python train.py --experts_per_token=2 --d_expert=320 --router_score="softmax" --balance_bias=false --learning_rate=0.00154 --beta2=0.98 --batch_tokens=[32768, 65536, 98304] --max_steps=5137
Below are experts of layer 4 (counted from 0) of a mixture-of-experts language model. Rows are named router (the router's row for the expert), gate (a neuron's input weights, with its number), up (a neuron's input weights, with its number) and show model dimensions 0-255. Each number is 200 + 30 x the weight over its row's rms, rounded and kept within 0 to 999.
After each expert's rows: a language model's description of what the expert responds to. This comes from a sample of Wikipedia text that the model never trained on.

# expert 32
router,277,190,215,189,237,180,213,200,157,241,268,246,206,242,192,167,175,230,194,234,174,211,171,198,182,173,166,250,226,198,201,186,205,170,159,188,210,180,191,192,199,191,189,254,178,176,207,168,208,167,185,240,203,192,148,202,188,201,148,170,190,143,194,171,211,209,229,174,185,189,154,177,197,245,234,189,230,230,218,178,174,180,214,184,189,169,169,169,194,174,164,234,176,247,218,177,184,191,214,211,223,242,215,204,195,143,190,225,162,162,177,181,184,245,159,188,204,206,219,138,218,224,195,194,171,279,191,219,204,216,223,205,171,192,275,207,252,218,232,212,166,247,197,225,154,123,195,200,183,175,190,221,197,180,185,223,225,202,163,213,198,189,244,202,225,216,236,172,264,195,178,249,170,174,169,261,221,167,256,156,221,203,272,152,229,177,249,193,242,183,177,141,153,211,156,245,140,170,210,200,161,230,200,210,240,221,180,244,172,172,168,186,240,189,153,223,178,201,213,230,192,167,157,204,190,205,245,171,206,228,184,182,230,187,211,185,147,228,151,249,207,236,238,168,229,210,172,186,194,153,218,204,210,261,216,199
gate1,200,202,214,195,195,182,164,223,234,190,200,187,202,242,168,148,211,199,190,164,230,167,212,268,240,202,189,190,210,213,173,185,193,190,250,196,222,177,258,172,201,285,152,182,224,175,198,205,119,173,214,190,160,201,213,180,231,214,172,196,206,201,231,189,195,202,183,216,178,167,174,126,190,226,229,176,227,173,178,175,183,208,224,186,259,197,215,173,163,175,186,116,212,264,232,165,168,178,211,224,194,197,221,191,198,188,209,230,219,217,218,161,181,148,247,155,161,200,243,199,196,167,216,176,172,222,250,185,256,158,176,258,213,216,178,191,223,202,174,171,254,193,158,209,202,207,199,164,184,246,183,242,191,253,225,197,173,145,208,203,170,240,221,155,197,220,226,206,182,204,142,205,218,264,173,202,187,212,200,223,157,182,181,165,189,193,233,211,192,247,253,195,173,218,230,153,184,206,165,208,196,160,274,227,152,175,226,204,235,224,240,233,200,242,160,162,174,161,112,151,208,199,168,218,242,253,183,212,192,158,172,179,174,203,177,250,220,223,183,186,175,150,184,174,188,218,193,160,165,241,176,170,208,182,210,216
up1,239,216,250,208,219,190,216,222,222,263,175,211,193,213,194,174,201,169,208,249,186,205,203,265,174,220,230,294,224,181,171,278,215,214,196,153,178,173,219,211,165,177,211,179,166,191,161,185,206,203,219,204,184,178,248,232,256,198,154,203,164,195,247,168,190,193,199,207,180,164,208,200,193,199,201,212,221,168,209,183,246,145,210,190,182,169,189,186,186,209,209,206,185,182,160,175,198,167,218,194,213,214,203,271,162,247,197,250,199,156,212,202,190,184,199,183,147,170,170,192,190,213,194,187,157,172,171,209,220,194,154,215,189,215,214,209,154,233,179,183,247,193,194,162,189,249,149,192,203,257,227,188,174,213,157,195,145,170,219,200,191,157,178,213,218,209,187,191,184,237,193,220,199,214,182,189,203,221,215,208,208,254,183,173,201,263,242,128,197,187,261,186,248,189,192,163,183,228,173,242,178,247,194,222,162,246,227,211,179,277,257,201,157,162,170,267,211,165,207,162,234,208,204,195,195,184,197,174,149,196,229,126,188,151,232,165,236,144,164,175,207,250,250,173,231,262,210,205,153,185,143,184,215,242,198,206
Slash separators. Slashes in player career lines (club / apps / goals) and between coordinate formats, plus scattered other separators.

# expert 46
router,224,170,195,162,243,111,194,233,130,214,215,224,170,157,225,201,221,218,176,178,181,196,169,256,183,209,182,253,173,205,221,240,205,214,189,205,235,181,229,240,211,170,204,243,192,189,164,188,226,180,256,263,167,229,168,150,193,211,179,189,192,171,217,160,216,159,174,163,207,209,184,153,162,199,227,233,189,209,157,160,195,187,190,159,166,165,234,176,222,189,218,183,183,221,239,138,182,188,254,257,160,196,222,197,214,154,229,180,151,185,179,178,198,229,218,230,219,176,196,171,218,212,203,223,179,181,198,182,170,215,205,189,213,173,198,229,204,181,207,270,153,190,187,181,164,160,189,182,243,215,181,210,214,135,233,185,180,236,168,185,237,163,246,219,208,164,215,139,226,196,197,156,162,169,206,245,198,155,243,217,239,211,227,140,196,149,199,189,232,169,158,130,174,202,199,256,139,160,229,244,191,209,150,188,197,206,200,255,184,195,175,179,231,206,179,262,172,225,213,211,148,184,175,172,191,211,209,174,193,169,198,210,222,205,160,211,134,191,152,225,215,244,244,245,190,213,179,229,248,210,213,214,165,216,200,187
gate2,195,180,194,218,156,192,187,199,165,181,227,169,197,205,180,208,192,198,186,150,180,238,230,187,239,192,237,181,179,185,222,150,181,214,182,203,218,148,174,154,222,235,184,137,187,249,218,182,199,223,137,203,230,223,209,237,207,186,181,227,196,210,180,188,188,207,214,193,165,193,229,231,237,155,204,142,194,265,166,197,224,221,171,236,251,207,163,181,123,178,178,212,207,170,210,264,195,207,185,166,162,199,176,211,167,188,191,235,231,163,198,200,180,207,190,186,197,227,240,172,254,221,165,177,242,216,208,247,187,215,176,224,154,166,254,201,161,185,220,214,206,128,199,221,258,235,209,231,194,241,241,150,258,193,182,209,175,212,215,205,214,187,161,216,172,207,140,217,139,131,235,267,229,195,168,162,233,212,165,141,195,259,217,207,239,178,186,200,190,233,213,200,209,179,185,151,212,220,155,214,151,179,217,197,174,171,220,191,224,199,196,189,162,204,184,252,199,158,155,233,215,223,201,204,217,213,224,187,206,158,211,189,222,258,192,225,200,180,129,165,193,199,160,195,177,213,169,226,119,168,144,189,209,210,181,280
up2,183,210,248,179,222,182,204,162,181,193,177,208,171,185,212,190,205,145,239,203,223,211,208,153,153,114,156,166,204,203,226,225,197,170,196,221,129,241,174,272,193,204,209,174,214,187,191,218,177,258,208,186,163,179,247,192,187,238,196,227,221,213,174,262,177,209,172,175,207,194,259,148,146,228,233,255,192,100,219,217,222,187,212,221,212,200,186,257,229,164,195,106,217,218,187,180,226,208,146,182,229,196,209,145,195,250,190,210,227,128,201,162,194,193,180,192,160,184,180,213,160,158,197,213,230,207,195,202,182,148,214,161,189,186,162,240,236,198,187,128,200,256,205,183,188,162,186,213,192,229,182,291,167,219,172,247,230,176,176,161,175,200,203,200,208,236,228,205,187,224,215,168,173,251,213,207,202,190,201,213,215,175,153,148,186,210,217,170,153,211,224,221,186,200,186,208,216,161,205,216,147,211,220,180,236,214,169,185,188,249,240,192,238,226,198,188,226,214,233,221,232,174,230,216,225,201,161,221,173,181,201,190,225,151,174,184,200,188,264,184,205,178,221,219,152,215,218,226,236,229,191,176,190,206,219,254
Final year digits. Last digit of years after 200, 201 or 202, such as 2003, 2013, 2023, plus decimal digits in percentage tables.

# expert 37
router,232,151,227,159,225,93,216,208,146,215,224,244,167,157,197,224,221,211,166,173,183,189,174,250,182,199,187,254,194,193,205,229,213,192,173,217,230,166,233,241,219,181,179,238,194,182,164,159,228,185,255,261,162,218,169,154,192,223,179,185,220,167,210,154,211,158,166,148,215,203,188,164,169,197,242,242,180,189,150,164,197,167,198,160,154,166,219,181,192,182,192,196,206,232,231,140,181,173,230,242,161,193,213,203,200,160,213,173,164,163,191,184,190,208,220,223,217,165,211,170,226,199,203,228,183,185,181,177,192,233,212,196,216,179,211,207,203,171,202,250,149,166,172,198,167,165,205,179,236,226,170,201,202,149,231,212,186,229,162,176,226,171,246,206,224,182,221,133,218,183,201,190,149,157,213,239,194,166,234,230,241,204,234,141,187,145,210,193,237,167,156,134,190,194,191,258,150,166,231,237,200,196,148,191,184,207,172,255,173,197,177,169,221,212,212,253,196,240,193,214,164,176,173,144,164,208,203,180,195,175,203,217,220,202,163,209,137,187,138,214,216,235,250,236,181,213,199,224,246,203,225,219,163,221,198,160
gate2,206,235,217,207,198,196,201,186,194,166,214,199,161,209,211,200,194,173,245,174,246,154,218,196,202,240,192,175,205,165,209,162,166,185,212,181,202,191,177,240,219,246,217,212,167,230,211,214,167,217,168,172,226,189,225,194,207,263,218,194,220,186,173,240,241,235,231,191,175,191,189,266,210,221,197,190,210,163,185,225,178,210,210,237,239,168,146,219,240,224,199,135,173,224,175,212,227,211,148,141,253,206,212,260,170,214,241,245,217,187,163,187,213,145,210,217,174,191,189,233,210,238,137,228,238,214,212,182,272,203,160,247,219,206,234,213,217,128,212,208,199,209,265,147,213,226,209,286,188,188,217,183,185,231,181,191,237,233,252,196,210,196,158,238,152,176,211,199,169,151,222,178,192,190,204,180,208,213,115,202,138,229,161,241,210,224,168,163,230,220,213,196,268,176,227,205,234,244,195,184,175,198,228,266,162,234,199,181,182,216,163,214,173,245,236,211,188,208,187,188,227,255,231,201,207,204,194,208,238,233,217,194,221,176,291,155,241,260,174,169,178,216,175,226,207,196,159,181,195,182,223,193,190,244,204,197
up2,162,198,170,177,206,147,163,176,178,228,201,196,201,199,261,198,174,183,187,179,199,265,176,227,219,196,229,192,191,252,184,213,218,233,202,221,169,174,215,183,258,218,243,183,295,215,208,215,182,195,219,220,168,245,211,230,214,158,244,238,144,144,246,170,252,169,204,204,277,209,198,143,175,248,167,173,204,211,199,178,187,205,238,171,223,226,219,204,187,178,181,214,205,161,198,179,197,185,131,209,190,210,216,132,211,180,189,182,211,224,250,278,169,191,233,227,166,201,180,208,167,204,223,229,153,154,229,232,199,163,186,154,195,141,212,166,215,252,195,198,184,163,188,183,147,207,212,199,145,207,161,194,214,219,213,206,122,185,192,143,232,224,183,191,174,197,135,174,192,216,151,184,197,217,223,185,130,141,215,204,209,174,184,221,246,208,223,224,166,148,179,248,203,213,190,187,216,223,208,164,225,198,134,221,252,198,218,207,237,262,215,210,183,206,196,124,208,230,236,195,205,151,190,204,199,207,202,175,161,167,199,209,203,190,187,210,248,188,218,228,212,173,216,191,206,221,270,192,186,208,171,206,206,176,200,241
Final year digits. Final digits of years and numbers after 200, 196, 184, as in 2003, 1967, plus word endings of organization and industry nouns.

# expert 53
router,188,248,207,242,147,226,219,177,239,172,168,217,203,226,179,212,196,165,182,190,274,155,215,215,195,164,189,238,143,193,238,179,190,257,222,150,193,188,250,227,225,193,165,226,177,229,186,218,205,263,208,169,200,220,197,219,235,217,227,181,234,237,194,183,166,195,149,171,145,168,185,181,209,166,198,218,187,239,135,157,229,243,186,196,222,172,193,213,201,154,177,224,238,152,162,265,199,238,188,219,233,206,208,186,216,201,168,228,220,148,212,193,166,227,209,189,187,230,216,255,200,187,256,171,221,229,179,201,175,169,214,235,242,218,253,161,178,235,264,222,220,193,235,220,216,209,236,182,244,217,185,188,176,201,193,163,214,181,185,207,200,187,185,232,109,238,154,288,163,221,211,183,258,153,197,234,227,199,146,198,225,231,193,144,248,199,179,143,208,137,180,221,230,199,195,185,157,178,205,246,203,158,176,204,173,189,205,219,173,206,192,193,222,175,173,191,242,127,201,204,233,198,173,171,220,174,240,249,197,218,231,214,187,182,201,244,160,211,167,186,226,217,213,242,203,189,193,237,220,188,233,156,202,201,204,178
gate0,185,208,214,190,143,163,193,204,227,191,195,180,183,196,181,191,203,171,223,205,189,229,200,206,166,228,167,266,211,180,182,189,219,174,206,213,167,194,220,210,258,241,171,242,177,184,166,241,192,206,218,214,175,190,146,150,147,170,182,187,272,221,212,217,137,212,205,226,185,174,176,181,215,205,248,165,192,150,201,171,203,202,208,201,193,249,207,214,163,210,219,174,179,188,229,214,228,188,158,206,111,241,171,201,153,200,191,190,148,184,145,159,175,158,239,189,169,261,269,164,223,163,190,235,156,234,176,223,204,161,229,186,171,218,205,159,164,205,242,200,181,225,237,179,223,176,145,149,181,163,156,176,201,169,209,199,178,151,206,208,181,227,188,203,208,203,190,224,237,188,163,246,180,230,191,205,185,203,155,238,188,176,147,223,173,217,193,260,165,223,238,196,172,163,232,189,219,191,166,142,240,127,203,224,230,149,176,201,230,219,240,183,150,169,196,202,177,163,186,188,156,193,242,213,184,179,211,224,179,269,208,196,178,261,174,175,233,203,187,228,203,257,227,166,137,190,180,214,151,202,164,175,218,187,232,246
up0,154,181,173,194,172,221,188,205,194,232,165,174,175,150,229,211,196,182,209,209,230,173,167,239,197,182,217,215,200,159,220,196,197,183,211,176,207,171,217,205,248,213,203,177,219,213,185,227,212,201,205,194,188,189,237,159,181,231,187,183,180,206,228,151,177,198,224,238,159,193,201,249,192,216,247,182,239,176,224,184,219,219,219,207,117,192,238,271,188,137,184,188,210,211,220,220,197,180,186,179,195,213,176,214,152,238,172,234,121,221,159,139,204,204,199,233,178,255,168,174,219,192,209,174,173,220,204,217,203,165,243,216,216,201,214,200,163,148,190,222,210,177,194,180,247,203,158,210,178,231,176,180,147,227,182,220,164,155,202,229,188,194,204,206,163,195,170,188,198,217,214,182,147,257,184,145,160,246,132,195,188,227,248,221,211,142,231,204,228,193,251,233,234,217,159,192,210,180,196,202,207,210,198,198,202,267,167,188,183,254,225,169,155,245,156,264,237,152,233,226,191,188,241,179,226,211,202,197,151,226,169,219,262,212,248,153,221,209,214,191,244,222,216,290,188,179,276,278,235,168,189,199,227,151,205,220
Word-initial syllable pieces. Opening fragments of longer words split into pieces, such as con, rec, par, cur, der in deriding, har in harbour.

# expert 8
router,247,159,202,229,245,166,201,199,158,178,186,227,156,283,196,159,190,197,162,203,152,255,200,179,255,201,156,258,214,229,211,168,163,223,167,176,185,221,176,226,188,180,201,153,198,189,158,213,229,240,243,231,211,156,194,281,203,221,230,194,224,242,163,171,231,213,206,190,217,207,182,230,200,228,240,166,258,195,220,201,200,126,217,216,237,238,246,210,223,169,198,228,161,196,116,175,210,265,186,217,222,165,229,199,226,176,191,223,173,203,170,216,240,212,209,236,168,183,200,219,153,228,235,252,254,218,162,227,212,188,196,140,183,195,184,198,215,186,248,209,203,232,140,206,196,190,143,235,273,185,197,207,151,172,204,166,262,225,208,191,189,185,188,204,238,221,227,198,232,215,155,193,172,199,202,177,190,227,199,204,170,179,209,227,216,236,182,181,176,230,198,232,204,191,196,214,168,226,246,226,173,174,172,193,222,239,184,215,197,218,156,146,176,253,205,165,239,202,172,192,240,268,240,197,209,263,231,179,238,176,228,175,211,205,190,145,195,203,186,246,189,195,195,229,271,193,199,222,193,193,206,213,227,192,206,163
gate3,207,213,176,225,188,215,165,203,209,171,195,146,185,192,212,187,224,170,218,204,214,247,232,245,221,179,219,222,212,179,197,214,208,202,214,208,232,193,210,185,225,184,241,158,178,231,184,223,187,229,147,209,144,163,150,203,219,170,195,179,264,197,206,229,130,192,198,131,175,147,226,180,137,149,195,224,190,144,190,204,200,151,222,205,199,214,232,235,229,226,182,218,167,214,276,178,168,244,172,186,205,201,208,154,188,182,188,216,292,146,221,182,227,176,194,212,197,232,213,199,188,177,162,208,215,201,216,262,202,198,225,219,222,204,191,156,199,150,211,162,199,181,177,196,218,214,169,178,202,238,183,283,214,207,135,195,193,148,199,147,162,225,160,204,195,198,195,226,200,153,229,157,214,237,219,176,226,241,256,219,162,189,170,231,189,185,204,185,215,161,234,205,231,146,212,177,268,237,241,223,186,130,190,170,180,164,203,172,262,206,214,214,210,163,201,191,225,193,215,213,214,170,199,172,227,197,134,211,205,196,196,247,183,167,206,162,181,222,292,149,194,122,202,239,204,200,165,189,216,208,184,219,193,180,154,215
up3,227,195,170,192,213,171,163,225,192,231,236,162,173,172,228,202,166,177,240,187,171,204,168,182,242,183,224,231,179,186,281,217,155,184,194,205,179,213,214,173,180,168,239,184,189,213,218,199,170,248,148,192,201,115,175,237,165,176,207,221,229,188,207,199,183,244,242,159,185,212,195,201,147,173,200,246,138,149,178,216,235,151,213,222,138,194,245,204,215,213,207,236,189,157,262,178,217,271,184,238,167,253,217,183,202,178,166,223,245,152,187,210,215,209,205,233,200,219,192,171,184,204,185,226,228,223,170,270,219,216,259,209,227,158,200,207,183,189,232,185,179,214,206,212,211,210,182,240,201,226,143,263,181,183,147,192,202,198,216,168,193,198,232,211,189,198,208,157,223,157,226,151,198,181,214,180,207,239,212,173,239,206,213,234,198,187,182,166,192,185,235,221,207,152,198,198,244,228,213,207,157,146,214,223,223,192,196,133,255,194,170,176,245,172,227,197,248,238,217,226,219,136,204,170,213,200,148,238,222,194,138,166,196,164,196,156,212,245,244,175,204,133,192,248,252,184,169,194,253,241,201,198,206,208,182,220
Sports table separators. Pipes, semicolons and score digits in football stats tables and match results, plus diacritic letters like š, ž, č in Slavic names.

# expert 54
router,199,264,219,239,190,192,224,168,196,250,204,159,165,247,205,229,221,209,154,204,209,155,171,192,172,177,207,204,237,163,249,191,197,187,195,229,183,207,251,214,195,195,201,231,164,178,188,239,223,244,230,161,254,155,179,175,181,236,263,208,153,219,168,200,145,227,216,192,223,246,171,206,219,170,233,184,174,179,151,191,213,242,130,215,214,174,222,192,252,151,210,196,226,218,185,223,182,190,194,226,195,200,166,227,150,209,186,205,219,191,159,213,175,192,174,210,193,198,247,223,198,136,177,222,230,180,189,173,158,192,219,190,240,209,165,188,196,221,266,234,142,162,223,285,149,152,225,192,170,145,188,196,242,187,181,172,198,201,217,226,143,203,192,188,197,207,199,225,254,186,195,175,189,222,236,247,242,191,240,207,148,233,194,198,200,194,154,166,220,164,158,192,185,258,161,219,166,200,228,183,212,215,182,193,232,197,244,152,153,185,179,178,208,215,220,232,213,185,287,238,259,192,174,170,267,214,208,265,208,157,202,227,215,206,182,181,189,186,178,235,183,202,241,226,175,206,167,206,146,187,233,241,165,233,208,182
gate0,174,195,231,180,220,196,195,176,185,162,169,205,221,234,221,136,192,224,218,174,191,208,225,199,182,233,157,207,169,173,122,234,167,212,257,175,158,188,163,196,195,187,141,237,181,252,200,211,165,120,183,152,198,203,230,184,189,164,179,204,242,221,231,206,169,226,225,243,192,165,198,196,191,121,223,161,220,211,241,211,208,214,223,199,200,174,181,181,184,184,151,166,213,144,191,265,211,189,247,232,209,221,201,209,240,196,220,223,175,232,211,226,205,180,236,171,173,181,218,208,241,183,225,171,136,211,253,184,222,101,197,212,204,193,218,223,196,204,233,229,208,212,187,143,183,188,198,198,195,177,219,221,203,219,208,201,205,206,205,158,166,212,205,200,233,213,188,161,177,208,150,183,190,250,191,166,174,180,202,164,223,153,146,203,244,124,241,274,131,252,210,167,208,204,234,201,194,166,191,151,229,192,225,243,252,251,154,185,192,231,273,167,144,195,157,181,153,181,198,207,210,251,219,200,221,190,219,207,202,234,173,182,203,221,181,155,227,238,233,205,192,192,207,170,216,205,194,210,269,171,207,183,188,191,200,159
up0,246,186,153,166,210,211,192,215,166,199,221,206,180,180,193,274,175,159,172,239,236,226,208,163,219,211,220,224,152,202,223,197,258,189,182,215,198,179,274,179,257,193,226,191,219,193,186,209,190,268,239,260,161,204,204,188,180,178,234,210,205,255,135,159,222,198,220,177,180,230,190,213,240,246,175,244,169,214,175,186,148,199,214,198,219,224,242,218,209,219,230,183,176,210,204,174,207,153,189,190,234,162,199,203,194,156,186,157,157,241,221,185,200,196,205,226,173,147,134,125,211,206,241,200,254,194,175,243,185,203,156,199,223,215,171,218,176,199,175,221,161,147,184,207,177,197,136,211,191,186,241,219,211,213,192,237,255,186,239,188,241,197,210,184,219,195,180,201,229,218,169,195,210,178,246,231,218,224,198,204,189,180,155,217,164,255,177,147,213,212,218,186,159,174,187,180,184,215,173,248,142,222,171,199,144,161,222,210,244,159,228,233,201,215,218,228,190,257,162,222,245,142,183,242,147,217,228,178,194,244,173,166,232,197,236,238,156,167,182,233,220,213,131,204,225,216,222,199,181,237,193,242,228,208,155,215
Latinate word stems. Opening stems of abstract Latinate words before suffixes, such as form-ula, gener-ation, coll-ateral, negoti-ate; also pipes in election tables.

# expert 13
router,230,187,198,162,247,145,209,246,107,212,232,218,166,178,206,214,234,219,181,187,168,219,170,257,186,180,200,216,170,188,217,245,208,165,187,199,224,178,228,249,237,184,175,215,205,202,165,204,228,190,233,278,144,235,203,162,186,201,195,198,217,184,200,179,185,144,175,171,206,186,182,163,155,214,208,182,172,177,165,160,174,179,203,157,135,184,222,175,234,176,216,171,183,242,208,146,161,182,242,235,175,193,226,206,227,154,251,200,194,146,162,156,214,258,216,229,215,159,181,165,191,237,203,196,195,203,212,177,181,238,213,201,220,184,193,219,212,221,169,276,137,186,195,177,162,158,160,207,207,216,177,196,198,169,242,153,190,217,174,197,203,192,249,186,168,173,235,136,233,165,189,177,154,194,194,228,247,159,245,219,231,159,230,174,171,181,209,209,237,206,171,160,175,180,242,245,140,177,244,201,211,208,163,197,212,225,216,263,172,204,151,175,222,193,182,234,182,233,209,228,185,168,194,171,211,206,215,164,200,154,204,222,266,194,167,201,155,195,146,245,207,188,238,235,182,233,147,203,236,204,196,224,189,245,201,175
gate0,202,250,171,205,236,224,210,142,193,187,188,184,204,227,208,154,203,189,244,196,196,213,238,208,200,175,168,199,164,179,184,171,148,201,226,223,204,202,222,229,165,199,208,177,243,262,197,222,170,189,154,192,166,166,222,167,151,223,162,221,223,247,167,229,174,207,194,185,184,195,164,230,207,123,233,239,193,232,212,251,202,218,159,154,245,240,233,209,157,189,214,198,182,202,198,191,262,171,177,171,155,162,164,211,225,196,143,174,216,169,155,187,233,228,203,200,204,259,197,248,154,224,176,227,256,204,278,190,204,233,177,202,176,242,187,200,189,199,231,202,206,250,186,178,248,170,207,208,207,226,174,184,187,245,205,210,234,185,189,171,211,182,132,195,151,216,240,234,143,188,233,183,235,246,171,169,238,252,214,206,178,163,166,189,180,190,179,219,198,277,174,238,275,237,199,209,249,205,177,176,217,218,211,154,158,231,164,218,199,200,226,203,189,171,149,177,273,149,209,220,248,210,190,207,142,219,219,189,164,243,208,197,191,221,244,226,183,225,188,196,216,242,200,233,192,132,185,204,204,201,187,239,218,219,180,240
up0,191,183,225,145,195,207,188,208,216,145,253,194,174,182,201,265,190,191,257,199,195,188,183,213,244,187,225,192,223,210,191,248,208,211,171,210,185,181,173,159,238,142,218,191,196,178,244,243,181,186,184,240,255,181,201,223,219,195,216,141,190,216,248,248,184,194,237,187,184,187,235,202,214,206,172,168,157,228,176,156,205,184,213,203,200,213,203,204,217,179,239,220,221,138,192,219,191,195,208,146,211,202,232,224,200,164,235,137,217,195,203,204,185,143,191,200,185,221,189,194,171,207,176,190,255,137,232,264,213,192,210,228,157,174,204,277,190,161,266,232,165,211,227,212,168,170,150,234,179,163,189,156,215,160,179,155,215,156,186,162,228,236,194,184,217,205,144,179,251,202,201,196,243,180,257,171,205,205,195,168,226,177,153,222,240,200,221,160,205,155,235,149,207,180,212,197,233,178,243,223,241,206,262,195,203,154,168,230,225,148,163,185,204,267,211,191,203,187,203,231,230,181,211,217,176,190,245,214,222,136,185,202,211,224,187,188,181,166,177,195,244,209,229,212,189,203,219,292,132,241,254,170,179,233,210,176
Surname and word endings. Word-final pieces, often plural or name endings like ens, es, itz, stad, in German, Scandinavian and other European names and words.

# expert 26
router,229,172,192,198,222,201,268,160,160,247,225,234,179,266,206,162,217,228,219,200,140,215,189,171,214,191,197,202,236,204,219,167,180,165,208,251,188,241,232,159,159,173,183,185,202,198,197,205,178,200,251,201,203,156,237,294,207,223,179,206,192,216,220,202,178,213,242,250,209,195,157,222,210,215,202,230,198,176,237,170,217,219,227,188,219,238,257,182,164,128,213,176,173,182,131,171,219,210,164,249,244,244,232,192,201,183,197,238,154,195,191,168,182,199,202,216,145,178,200,236,141,229,208,179,179,182,181,204,189,205,194,204,207,155,175,207,224,150,232,276,245,191,186,201,155,205,194,199,176,205,247,161,206,206,188,165,199,180,177,235,215,192,172,243,138,184,182,184,207,183,127,168,158,212,168,234,216,154,188,231,180,184,223,236,130,203,156,174,136,252,210,221,210,193,169,220,181,186,216,246,175,213,195,237,210,158,186,251,205,250,167,149,164,208,223,189,256,186,194,178,180,232,200,222,203,224,239,222,147,205,204,179,231,215,217,140,161,215,218,228,154,176,240,189,230,167,183,200,186,234,198,217,230,199,180,233
gate2,202,178,187,158,211,185,171,200,224,192,179,193,191,214,179,167,208,165,245,197,196,147,194,242,190,194,189,217,138,219,182,193,222,179,190,198,234,105,178,144,164,197,212,226,177,217,170,140,230,216,174,203,244,180,138,217,210,205,170,203,215,158,185,187,200,204,168,207,119,218,215,233,254,188,148,171,170,143,172,236,184,215,170,216,203,190,184,147,214,228,209,193,229,187,240,197,207,204,195,200,213,178,205,110,215,216,195,172,235,218,215,194,193,202,154,204,197,245,254,220,187,163,119,211,223,226,243,224,248,195,190,171,198,235,220,241,246,229,241,215,140,197,178,134,147,241,274,224,238,232,205,188,220,231,212,235,156,264,175,235,214,136,164,217,232,162,216,236,165,176,203,168,212,162,168,239,161,245,173,165,213,150,199,201,148,168,204,217,208,232,190,227,202,203,247,210,251,178,152,201,193,248,206,206,220,206,204,167,208,198,171,205,177,203,215,238,203,207,178,229,228,156,200,173,206,190,188,237,194,193,205,179,186,194,223,195,210,177,201,191,191,222,146,183,211,147,272,198,176,165,193,178,187,168,220,172
up2,232,189,202,233,186,183,203,195,203,197,176,223,232,189,255,230,152,242,227,200,210,181,197,228,149,196,220,184,226,180,202,195,144,185,228,232,195,262,222,215,197,246,193,178,210,157,164,216,205,251,172,168,211,160,237,130,205,212,225,263,223,209,169,223,222,219,208,195,243,195,212,207,148,209,178,225,231,215,201,187,242,196,239,177,175,207,235,196,241,174,172,161,217,242,195,196,202,139,182,209,216,229,188,209,194,215,241,186,227,164,215,175,222,184,245,173,235,187,190,197,217,235,248,200,199,168,218,269,209,148,192,168,245,221,239,178,129,152,182,185,221,220,237,212,208,178,165,196,231,237,171,239,151,179,160,224,188,150,259,199,181,283,226,156,199,180,229,240,164,192,220,203,214,209,209,199,179,166,197,205,160,218,174,255,225,202,211,213,187,177,244,216,194,184,195,227,175,209,185,211,234,161,251,182,244,215,221,202,192,152,210,190,212,224,160,141,170,221,155,170,191,219,201,162,236,175,213,248,204,187,138,256,139,196,197,210,213,188,181,260,244,166,210,213,186,201,218,235,286,254,191,215,245,180,192,271
Table cell after names. Pipe right after a team, athlete or country name in league and results tables, plus mid-word pieces in surnames.

# expert 45
router,171,182,188,234,158,188,221,193,228,155,216,242,184,211,192,172,219,214,195,136,247,259,210,168,205,191,260,259,225,172,146,190,160,208,177,200,166,224,188,193,222,176,208,212,175,199,275,194,211,206,171,211,179,222,196,200,209,172,222,244,201,219,233,189,192,160,227,197,250,209,197,207,107,169,293,201,129,174,130,207,175,189,189,205,220,209,212,213,264,190,190,213,179,196,185,192,197,134,212,265,178,241,189,241,198,174,162,191,241,225,241,208,171,184,177,218,230,171,209,164,219,272,222,184,144,211,223,209,235,217,190,227,192,203,204,208,185,242,211,168,196,170,172,173,199,174,188,219,160,190,214,221,175,184,208,303,178,219,192,169,193,203,141,176,213,164,258,157,230,107,219,189,241,219,206,236,181,232,228,184,229,202,221,204,204,207,231,197,235,190,204,235,188,193,154,227,188,198,145,238,213,204,216,209,221,164,156,187,187,193,213,215,212,223,182,213,229,261,154,172,187,226,203,190,159,249,210,208,219,247,200,182,168,192,184,230,212,209,237,230,182,214,189,169,195,203,230,198,147,193,210,205,224,195,137,245
gate2,231,223,197,207,242,204,104,200,169,168,185,171,161,121,145,227,172,203,196,208,224,225,218,242,219,160,195,221,132,196,216,266,181,195,172,179,210,180,194,180,193,175,175,209,192,244,191,165,244,186,198,210,230,228,205,180,246,169,227,178,189,226,193,228,177,153,247,254,226,235,246,217,220,242,183,176,180,228,183,176,197,180,203,200,214,207,178,141,176,164,197,218,194,174,225,220,161,184,239,184,223,238,169,221,203,127,186,189,226,200,112,249,264,240,200,188,237,198,271,190,181,192,229,250,198,195,189,171,227,207,163,194,216,180,154,234,168,205,217,234,239,154,175,234,201,185,225,201,155,218,172,205,164,177,193,187,171,214,252,222,200,200,200,190,204,188,151,210,193,190,258,112,183,194,226,187,246,225,194,232,214,178,200,232,190,170,143,219,206,257,221,204,222,203,233,179,169,242,192,163,178,199,196,191,197,182,222,141,180,157,218,216,194,198,192,279,203,240,185,224,160,248,209,232,170,208,222,184,179,256,211,223,201,226,202,231,168,142,169,177,168,172,175,207,202,232,180,203,211,186,154,165,176,196,232,201
up2,239,207,197,194,227,241,169,213,172,197,167,215,194,117,159,190,170,207,171,185,196,207,227,270,224,205,185,189,197,156,181,185,195,172,220,151,202,207,162,152,253,174,141,216,217,207,196,148,223,151,210,225,203,203,171,194,244,205,216,179,204,253,181,197,226,199,220,258,261,226,222,213,194,218,166,155,196,209,220,184,138,237,178,219,238,166,187,223,206,165,175,230,132,175,208,189,219,189,266,241,183,178,179,222,182,134,188,203,212,243,180,214,267,253,221,165,199,182,219,197,174,205,219,270,237,203,182,201,224,157,215,198,221,211,161,187,182,222,167,220,230,172,174,206,161,197,202,255,177,210,219,126,203,200,167,212,190,220,196,200,214,258,234,125,246,165,161,188,204,181,197,158,201,186,213,174,220,203,134,220,231,267,224,201,231,203,155,220,226,162,151,185,196,222,185,212,186,175,214,194,198,193,176,185,185,155,227,181,213,168,151,176,205,170,194,215,230,229,221,212,207,239,239,232,229,211,225,159,154,210,224,234,184,210,187,209,184,131,156,241,202,194,197,116,211,242,198,242,196,240,160,193,208,237,216,207
Preposition of. The preposition of, and sometimes for, among, de, von, linking a noun to its complement, as in rectory of, most of, asylum for.